python train.py --n_layer=10 --d_model=192 --d_expert=32 --activation="swiglu" --moe_layers=[0, 1, 2, 3, 4, 5, 6, 7, 8, 9] --routed_scale=1.0 --balance_loss=0.00533 --balance_bias=false --shared_expert_gate=true --norm="rmsnorm" --norm_eps=1e-05 --lr=0.0034 --beta2=0.95 --train_tokens=425700000 --steps=6496
Below are experts of layer 5 (counted from 0) of a mixture-of-experts language model. Rows are named router (the router's row for the expert), gate (a neuron's input weights, with its number), up (a neuron's input weights, with its number) and show model dimensions 0-95. Each number is 128 + 24 x the weight over its row's rms, rounded and kept within 0 to 255.
Before each expert's rows: a language model's description of what the expert responds to. This comes from a sample of Wikipedia text that the model never trained on.

# expert 5
Description: Infobox field labels. Field labels and table pipes or line breaks in infoboxes and tables, such as Tenant, Performance, Traded as, Tribe, Population.
router [114 101 130 121 144  81 133 140 171 115 150 121 148 127 139 146 152 134 161 148 144 127 132 105 115 124  98 116 135 142 105 126 117 102 140  88  86  87 129  99 151  94 153 145 126 113 132 122 100 130 101 112  95 122 105 143 176 148 152 132 138 129 139 162 149  61 125 128 170 110  85 136 119 120 100 120 160 158 155 125 125 163 151  69 127 159 114 149 107  95  93 134 119 123 123 183]
gate0 [153 152 104 142 106 149 100 158 177 104 144 100 108 107 126 110 128 140 118 142 124 145 146 151 104 140 108 117 169 130 127 173 145 161  94 128 123 104 125 165 112 110 150 149 110 145 134 125 145 121 141 122 109  93  96 142 136 153  96 136  84 107 141 200  97 104 101  84 136 154  97 125 139 122 132 162 132 133 144 170 136 132 162 134 190 143 120 102 108 158 109 123 145 131 130 142]
up0 [128  91 173 129  95  90 133 114 137 127 116 111 138 110 133 151 133  92 131 123 108 103  84 137 157 146 167 122 125 132 156 117 182  87 118 167 193 115 104 114 154  97 112 123 147 124 122  83 128  93 127 149 103 178 179 132 126 139  98 120 106 158 117 135 142 132 120 159 158 119 133 166 152 152 118 124 132 118 130  98 166 153 160 120 119 150 114 135 116 164 121 118 116 116 120  84]
gate1 [ 50  81 146 163 128 109 137 120 152 106 111 148 129 147 110 182 163 105 134 116 106 142 138 141 182 106  85 122 127 160 137 129  94 119 122 142  90 103 133 110 120 120 107 115 144 132 130 113 115 104 131 114 135 141 165 140 113 161 174 139 129 142 121 127 141  92  88 137 149 145  73  71 113 149 138 126 153 120 134 111 102 133 171  95 117 140  97 163 108 157 122 106 153 124 125 124]
up1 [159 190 131 108 175 116 134 117  95 134 101 172 121 183 101 147 121 152 150 123 114 128 133 148 112 133 160 124 124 162  98 125 129 141 117 112 110  73 129 147 170 110 162 130 163 120 159 142 143 156 175 174 151 194 152 101 110 157 114 131 162  88 155 132 119 148 130 127 132 115 115  91 149 119 133  91 132  99 105 147 141 115 124 121 115 192 149  77 148 126 110 109 123 134 129 126]
gate2 [ 85 150 140 118  95 135 171 121 137 133  84 147 131 113 129 140 121 121 121 104 146  73 109 125 154 150 118  36 172 132 130 141  80 101 126 136  96 101 118 136 126 127 138 105 113 107 146 141 148 125 164  82 125 102  76 134  89 123 162 129 134 142 101 153 131 104 150 121 110 118 119 132 128  97 122 122 122 120 149 146 177 160 125 108 132  84 160 151 127 119 167 159 127 103 107 141]
up2 [117 139 160 102 141 116  93 154 132 191  96  84 124 118 138 143 170 123 164 127 119 139 135 121 175 135 106  94 105 140 160 161 138 167 196 149 152 133 158 111 112  89 130 163 122  99 116  94 138 126 111 129 135 132 125  84 121 117 167 115 122 124 156 108 106 132 131 110 125 137 158 130 143 102 162 139 122  94 121 114 123 136 147 132 171 113 156 123 148 107 126 122 100  68 150 162]
gate3 [120  88 131 135 170 109 104  93 128  96 153 113 176 130 137 121 162 142 132 142 128 124 123 102  91  93 108 148 117 111 152 109 106  93 146  97 112 142 152  87 134 123 102 165 150 142 141 176 158 144 124 131 129 163 117 188 124 171 118 158 144  94 115 150 153  83 109  91 150 135  95 106 146  84 147  99 155 172 145 126 129 155 155  83 126 116 113 126 111  96 139 135  95  96 134 127]
up3 [116 102 133 170 144 121  87 135  97  98 143 123 130  84 150 117 179 132 150 119 118 140 136 146  94 122 135 102 155 130 128 124 135 114 134 120  86 132 106  89 163  83 143 139 158 116 103 135 104 142 115 134 141 165 102 191 139  95 139 153 130 138 144 127 104 101 136 116 154 168 144 143 143  98 110  96 155 135 125 155 134 114 145 136 166  98  80  98  88 109 107 124 140 153 148 148]
gate4 [129 124 123 170 105 124 124 141 124 106 152 115 144 109  78 150 134 134 162 125 152 185 169 155 134 120  93 109 100 140 193  93 133 136 105  97 117 123 102 138 147 116 160 172 124  97 163 113 131 136 142 127 107 117 147 143 129 161 122 153 101 124 153 133 139 100 120 105 134 123 123 139 137 151 151 170 151 146 158  93 109 108 160 132 110 107  97 112 118 139  74 142 128 102 122 147]
up4 [119 108 140  91 141 155 114 121 181 143 131 144 163 129  93  84 120 124  75 165 156 144 113 143  92 148 127 172 149 101 137 125 147 139 153 144  98 128 142  80 106 114 168  95 137 151 144 145 133 151 160 119 147 138  93 140  86 156 104 151 118 135  95 116  66 144 114  97 129  84  97 152 131 140 137 158 124  92 113 128 114  94 147  68 117 133 127 135 121 117 160 162 115 152 101 112]
gate5 [134 130  88 125 130 106 135 145 120 110 158 151 144 153 159 143 170 128  74 122 103 112  84 109 166 145 166 117  82 159 107 114 141 134  97 135 130 143 126 137 162 123 131 113 108 110  90 125 167 162 121 145 135 142 159 134 131 103 173  95 132 123 138 144 116 128 125 144 146 113 111 112  86 160 144 106 148 141 132 126  91 162 133 119 138 155 100 145 126 115 133 115 119 123 116 131]
up5 [ 91 140 133 107 152 130 138 120 143 154  96  97 155 133 172 129 157 153  97 111 122 143 130 114 107 135 109 119 110 165 118 111 151 138 132 110 121  94 136 155 129  80 157 136 119 154 127 131 150 145 109 137 147 108 158 120 111 142 111  70 150 130 172 141 127 144 117 146 142  81 153 133 128 115 130  87 138 119 189  88 164  96 148 119 134 156 119 137 152 145 125  90 136 124 113 139]
gate6 [132 127 153 130 165  69 122 123 138 156 142 124 126 140  85 121 100 122  92 137 138 104 160 143 116 125 150 106 159 137 125 129 168  97 115  91 134  88 112 109 149 109 137 117 122 112 161 117 123 146 120 151 122  79 162 108 153 166 131 145  97 117  89 110 104 119 148 155 142 115 118 114 177 103 100  65 156  97 143 126 122 121 158 135 143 116 135 131 134 133 131  71 144 146 164 115]
up6 [155 151 143 174 101 145 157 119 121 167 139  82 146 122 131 111  93 105 126 106 140 132 147  91  95 127 104 156 121 125 118 105 112 121 123  93  96 156 141 101 145  84 173 125 104 139 142  87 105 125 134 135 127  89 166 136 198 164 122  86 169 116 159 157 165 123 129 142 162  90 142 135  98 124 126 108 142 119 140 142 137 126 152 148 133 108 135  88 132 122 122 104 158 110 120 131]
gate7 [160 116 129 132 144  85 148 118 159 119 121 104 118  86 160 103  98 139 131 154 137 127 131 131 118 111 137 146 122 145  82  91 110 124 169 124 117  86 160 117 113 106 137 117 130 164  88 129 122 163 154 108 154  81 147 147 162 145  99 123 121 119 138 140 144 115  96 135 133 108 146 138 157 126 117 164 132 137 129 145 109 110  83 155 142  70 132 183 116 149 142 138 143 160 120 143]
up7 [ 74 137 154 130 116 119 128 132 135 115 153 103 118 133 118  94 103 119 139  77 130 165 133 141  98 150 176 159 176 121 149 122 112 104 116 141 132 162 111 144 136 136 122 107 130 117 142 154 163 158 130 174 126 115 141 147  93 122 134 133 164  84 107 103 117 132 143 144 127 146 176 152 125 144 133 168 128 140 113 134 118 115 115 134 117 117 128  86 148 132 165 102  93 151 153 133]
gate8 [149 144 138 103 131 138 140 109 170 103 143 106 150 107 176 109 121  99 158 143 140  92 160  93 153 141 128  95 125 103 107 163  86 145 133 103  75  78 157  86 125 107 134 108 160 117 113 145 128 139 103  92 116 134 165 132 124 129 132 125 146 124 138 130 143 119  68 155 179 141 139 124 137 120 115 148 146 114 139 100 134 135 175  90 121 153 144 105 140 122 105 143 131 132 149 188]
up8 [141 140 108 127  99 122 121 142 116 137 103 116 120 117 147 167 132 153 149 130 133 100 116 143 114 137 121  84 128 119 142 126 139 129 189 137 100 116 143 122 150  87 112 134 142 128  84 147 149 176 123 105 119 118 137 103 109 104  94  99 158  76 158 110 134 140 125 145 144 140 144 135 173 146 179 104 109 110 136 168 149 124 138 163 122 150 120 111 156 157  93 102 142 157  91 151]
gate9 [127 163 137 146 110  99 127 127 123  98 153 144 104 135 128 116 156 112 142 125 125  85 168 111 121 144  86 127 116 146 164 165 120 118 136 106 142 124 132  93 153 138 138 135 176 164 126  94 152 125 143 149 142 103 105 115 146 142 168 122 100 127 139 151 108  85 117 179 151  97  91 137  91 135 181 109 139 150 159 115 172 145 101 105 121 100 106 132 172 182 115 142  98 137  68 156]
up9 [123 139 106 143 108 142 160 135  83  96 117 103 138 124 131 137  93 133 129 149 171 154 146 151 151  99 157 119 131 124 129 130 168 135 124 121 125 115 105 118 153  99 143 130 123 134 149 131  99 139 105 122 145 136 162 112 158 101 145 148  90 128  78 123  82 143  99 159 102 156 132 119 131 125 163 118 150 128 140 114 118 146 132 149 154 126 122 111 135 104 123 126 169 141 149 121]
gate10 [ 74 119 117 118 140 123 116 103 156 110 133 156 152 152 117 148 127 158 160 141 127 126 149 151 127 106 180 140 121 161 113 124 127 104  99 124 100  49 135 118 173 172 126 115 132 114 132 147 106 115 127 159 122 137 153 131 149 128 153 161 105 116 104 152 135 103  84 112 177 122  90 115 128 131 111  89 128 150  78  88 107  99 186 124 103 150 137 149 116  86 110 139 158 119  94 138]
up10 [122 163 108 153 106 118 179 121 124 116 112  97 108 131 124 116 161 153 140 122 113 155 139 108  73 145 124 139 107 152 138 143 151  90  94 140 148 104 134 119 155 108 124  84  90 127 110  78 127 153 138 130 129 109 125 143 122 149  82 149 124 150 130 114 144 122 138 140 140 138 150 197 151 155 152 108 154 100 134 145 152 155 128 130 116 128  86  90 117 156 102 107 143 129 146 144]
gate11 [113 110 143 117 125  85 124 107 106 122 118 115 140 125 141 140 124 125 177 150  94 113 160 120 129 166 100  73 145 134 155 118 130 118 144 116 118 116 154 148 160  87 162 135 146 129 107 143 128 128 153 141 115 106 114 146 128 148 122 126 168 100 105 127 138 125 134 116 142 141 110 104 123 127 116  77 127 107 145 137 140 152 138 109 190 117 136 166 143 109 147  84 189  98  95 138]
up11 [109 146 146  96 159 132 124 115 140 122 134 173 149 161 141 115 147 108 118 123 147 108 109 139 120 122 175 123 109 140 154 116 116 128  98 128 122 121 186 134 161 140  80 107 142 113 122 140 158 133 135 120 123 137 116  92 159 145 133 135 118 177 117  98 119 148 114 132  90  98 171 125 152 124 131 126 142  84 100 117 134 168 165  72 123 169 111 176 136 105 152  97 135 134 140 158]
gate12 [146 123 133 148 170  87 137 168 126 113 123 140 111 101 110 170 146 138 160 138 151 102 119 120 116 133 114 155 145  82  96 159 134  93 152 106  98 124 123 163 156 131 153 144  98  75 123 144 162 121 102 143 141 102 106 152 147 138 117 124 119 144 117 115 134 101  86 103 122 117 102  70 138 131 118  96 155 171 134 159 128 132 127  87 134 110 142 117 150 138 120 129 175 121 154 123]
up12 [127 143 131 173 164 160 124 128 133 174 108 108 135 134  97 128 137 153  97 121 146 111 155 116 150 138 130 105 114 117 121 109 100 123  74 104  96 136 100 191 172 135 110  89  85 128 100 114 157 108  87  94 135  91 126 139 137 170 135 112 109 104 121 110 132 113 138 134 120 121 152 113 142 133 148  70 135 130 116 103 168 112 146 132 106 119 129 175 119  96 116 150 138 131 160 159]
gate13 [125 166 140 146 119 111 124 113 164 124 154 148 141 106 104  98 113 169 122 147 141  96 140 139 105  54  99 130 113 175  64  97 135  84  89 125 149  58 133 137 117 100 165 128 149 119 161 109 148 152 129 140 179 145 163 168 102  82 151 139  98 149 150 107 133 121 115 137  99 100 110 132 135 114 114 142 127 122 158 126 151 102 146 136 111 119 106 134 122 127  96  88 118 122 159 115]
up13 [138 129 119 135 129 101 105 152 134 111 136  91  99 102 126 156 145 113 132 140 115 184 116 147 132 123 147  97 136 105 169 105 136 143 161 111 143 169 145 127 113 109 131 134 114 120 143 132 122 100  86  72 116  90 136 127 155 127 137 111 143 108 103 146 152 137 172 127 113 149 136 115 106 155 125 142 120 150  74 181  95 147 121 124 149 146 159 151 119 143 139  94 136 184 149 119]
gate14 [ 69 113 149 153 134 122 164 120 144 130 126 163 126 119 128 133 134 129 132 132 107 130 142 132 125 129 167 149  83 150 149  95 122 134 118 125 122  88 121  82 123 150 138 142 135  84 141 131  98 172 126  96 147 156 129  93 169 130 128 134 192 148 130 151 135 118 114 173 129 124 123 123 137 145 135 131 154 126 135 106 136 134  92 138 116 170 124 143 150  97 140 115 138 135 164 151]
up14 [140  91 104 151 170  96 188 137 190 148 119 157 118 148 143 117 143 103 140 133 114 112 112 142 147 120 128 128  92 153 129  91 121 127 167  72 127  99 125 120 115 106 127 136 141 104 114 129 122 170  98  73 139 165 136 111 125  82  75 131 132 166 162 109 170 110 142 105  97 133 150 169 122 128 121 117 119 139 108 172 137 159 118  95 138 130 128 124 144 126 153 114 162 108  88 148]
gate15 [139 100 120 111 109 120 107 127 132  92 124 148 112  99 124 125 139 151 129 103 105 108 137 141  96 148 114 123 141 135 158 165 124 154 118 117 143 138  97 142 112 104 121 128 121  99 119 108 119 157 130  95 113 144 130 161 188 110 146 153 116 125 151 110 133  82 121 132 138 121 121 130 152 103 120 142 137 174 115 123 139 174  98 157  96 161 127  95 121 129 116 170 146 124  55 126]
up15 [114 131 104  95 119 148 172  98 155 101 151 135 118 130 112 139 137 115 126 121 127 136 134 114 142 131 148 126 144 144 136 144  97 157 201 145 128 128 132 121 155 139 142 113 107  73 133  91 132 146 142  92 119 133  86 193 164 109 135 122 134 133 169 108 160 123 153 106 128 116 141 137 165 104 109 146 125 172 123 131 146 147 113 113 140 151  91 135 138 104 181 113 110 127 104 115]
gate16 [141 173  84 174 126 116 165  93 125 123 160 113 115 114 129 131 111 133 158 130 164 168 119 139 130 130 131 119 153 163 115 165 128 130 164 115  91 125  94 157 165 124 136 145 108 127  80 105 107 148 115 141 148 100  99 149 135  85 152 153 143 108 119 155 151 129 127  63 144 114 124 136  87 155 136 100 130 128 152 101 164 116 150 133 130 101 145 157 139 133 122 109 127 122  90 124]
up16 [ 90 136 111 121  72 130 155 130 187 128 123 111 100 108 122 110 131 170  93 109 115 164 100 145 134 125 201 127 148 126 129 142 114 155 159 141 174 110 121 129 106 114 112 101 101 142 162 155 112 108 120 137 152 133  89 130 112  88 148 140 102 144 193 136 107 131 136 146 112 127 103 150 148  95 186 146 124 148  69 112 124 112 171 132 150 112  89 154 129 155 176 142  93 140  93 104]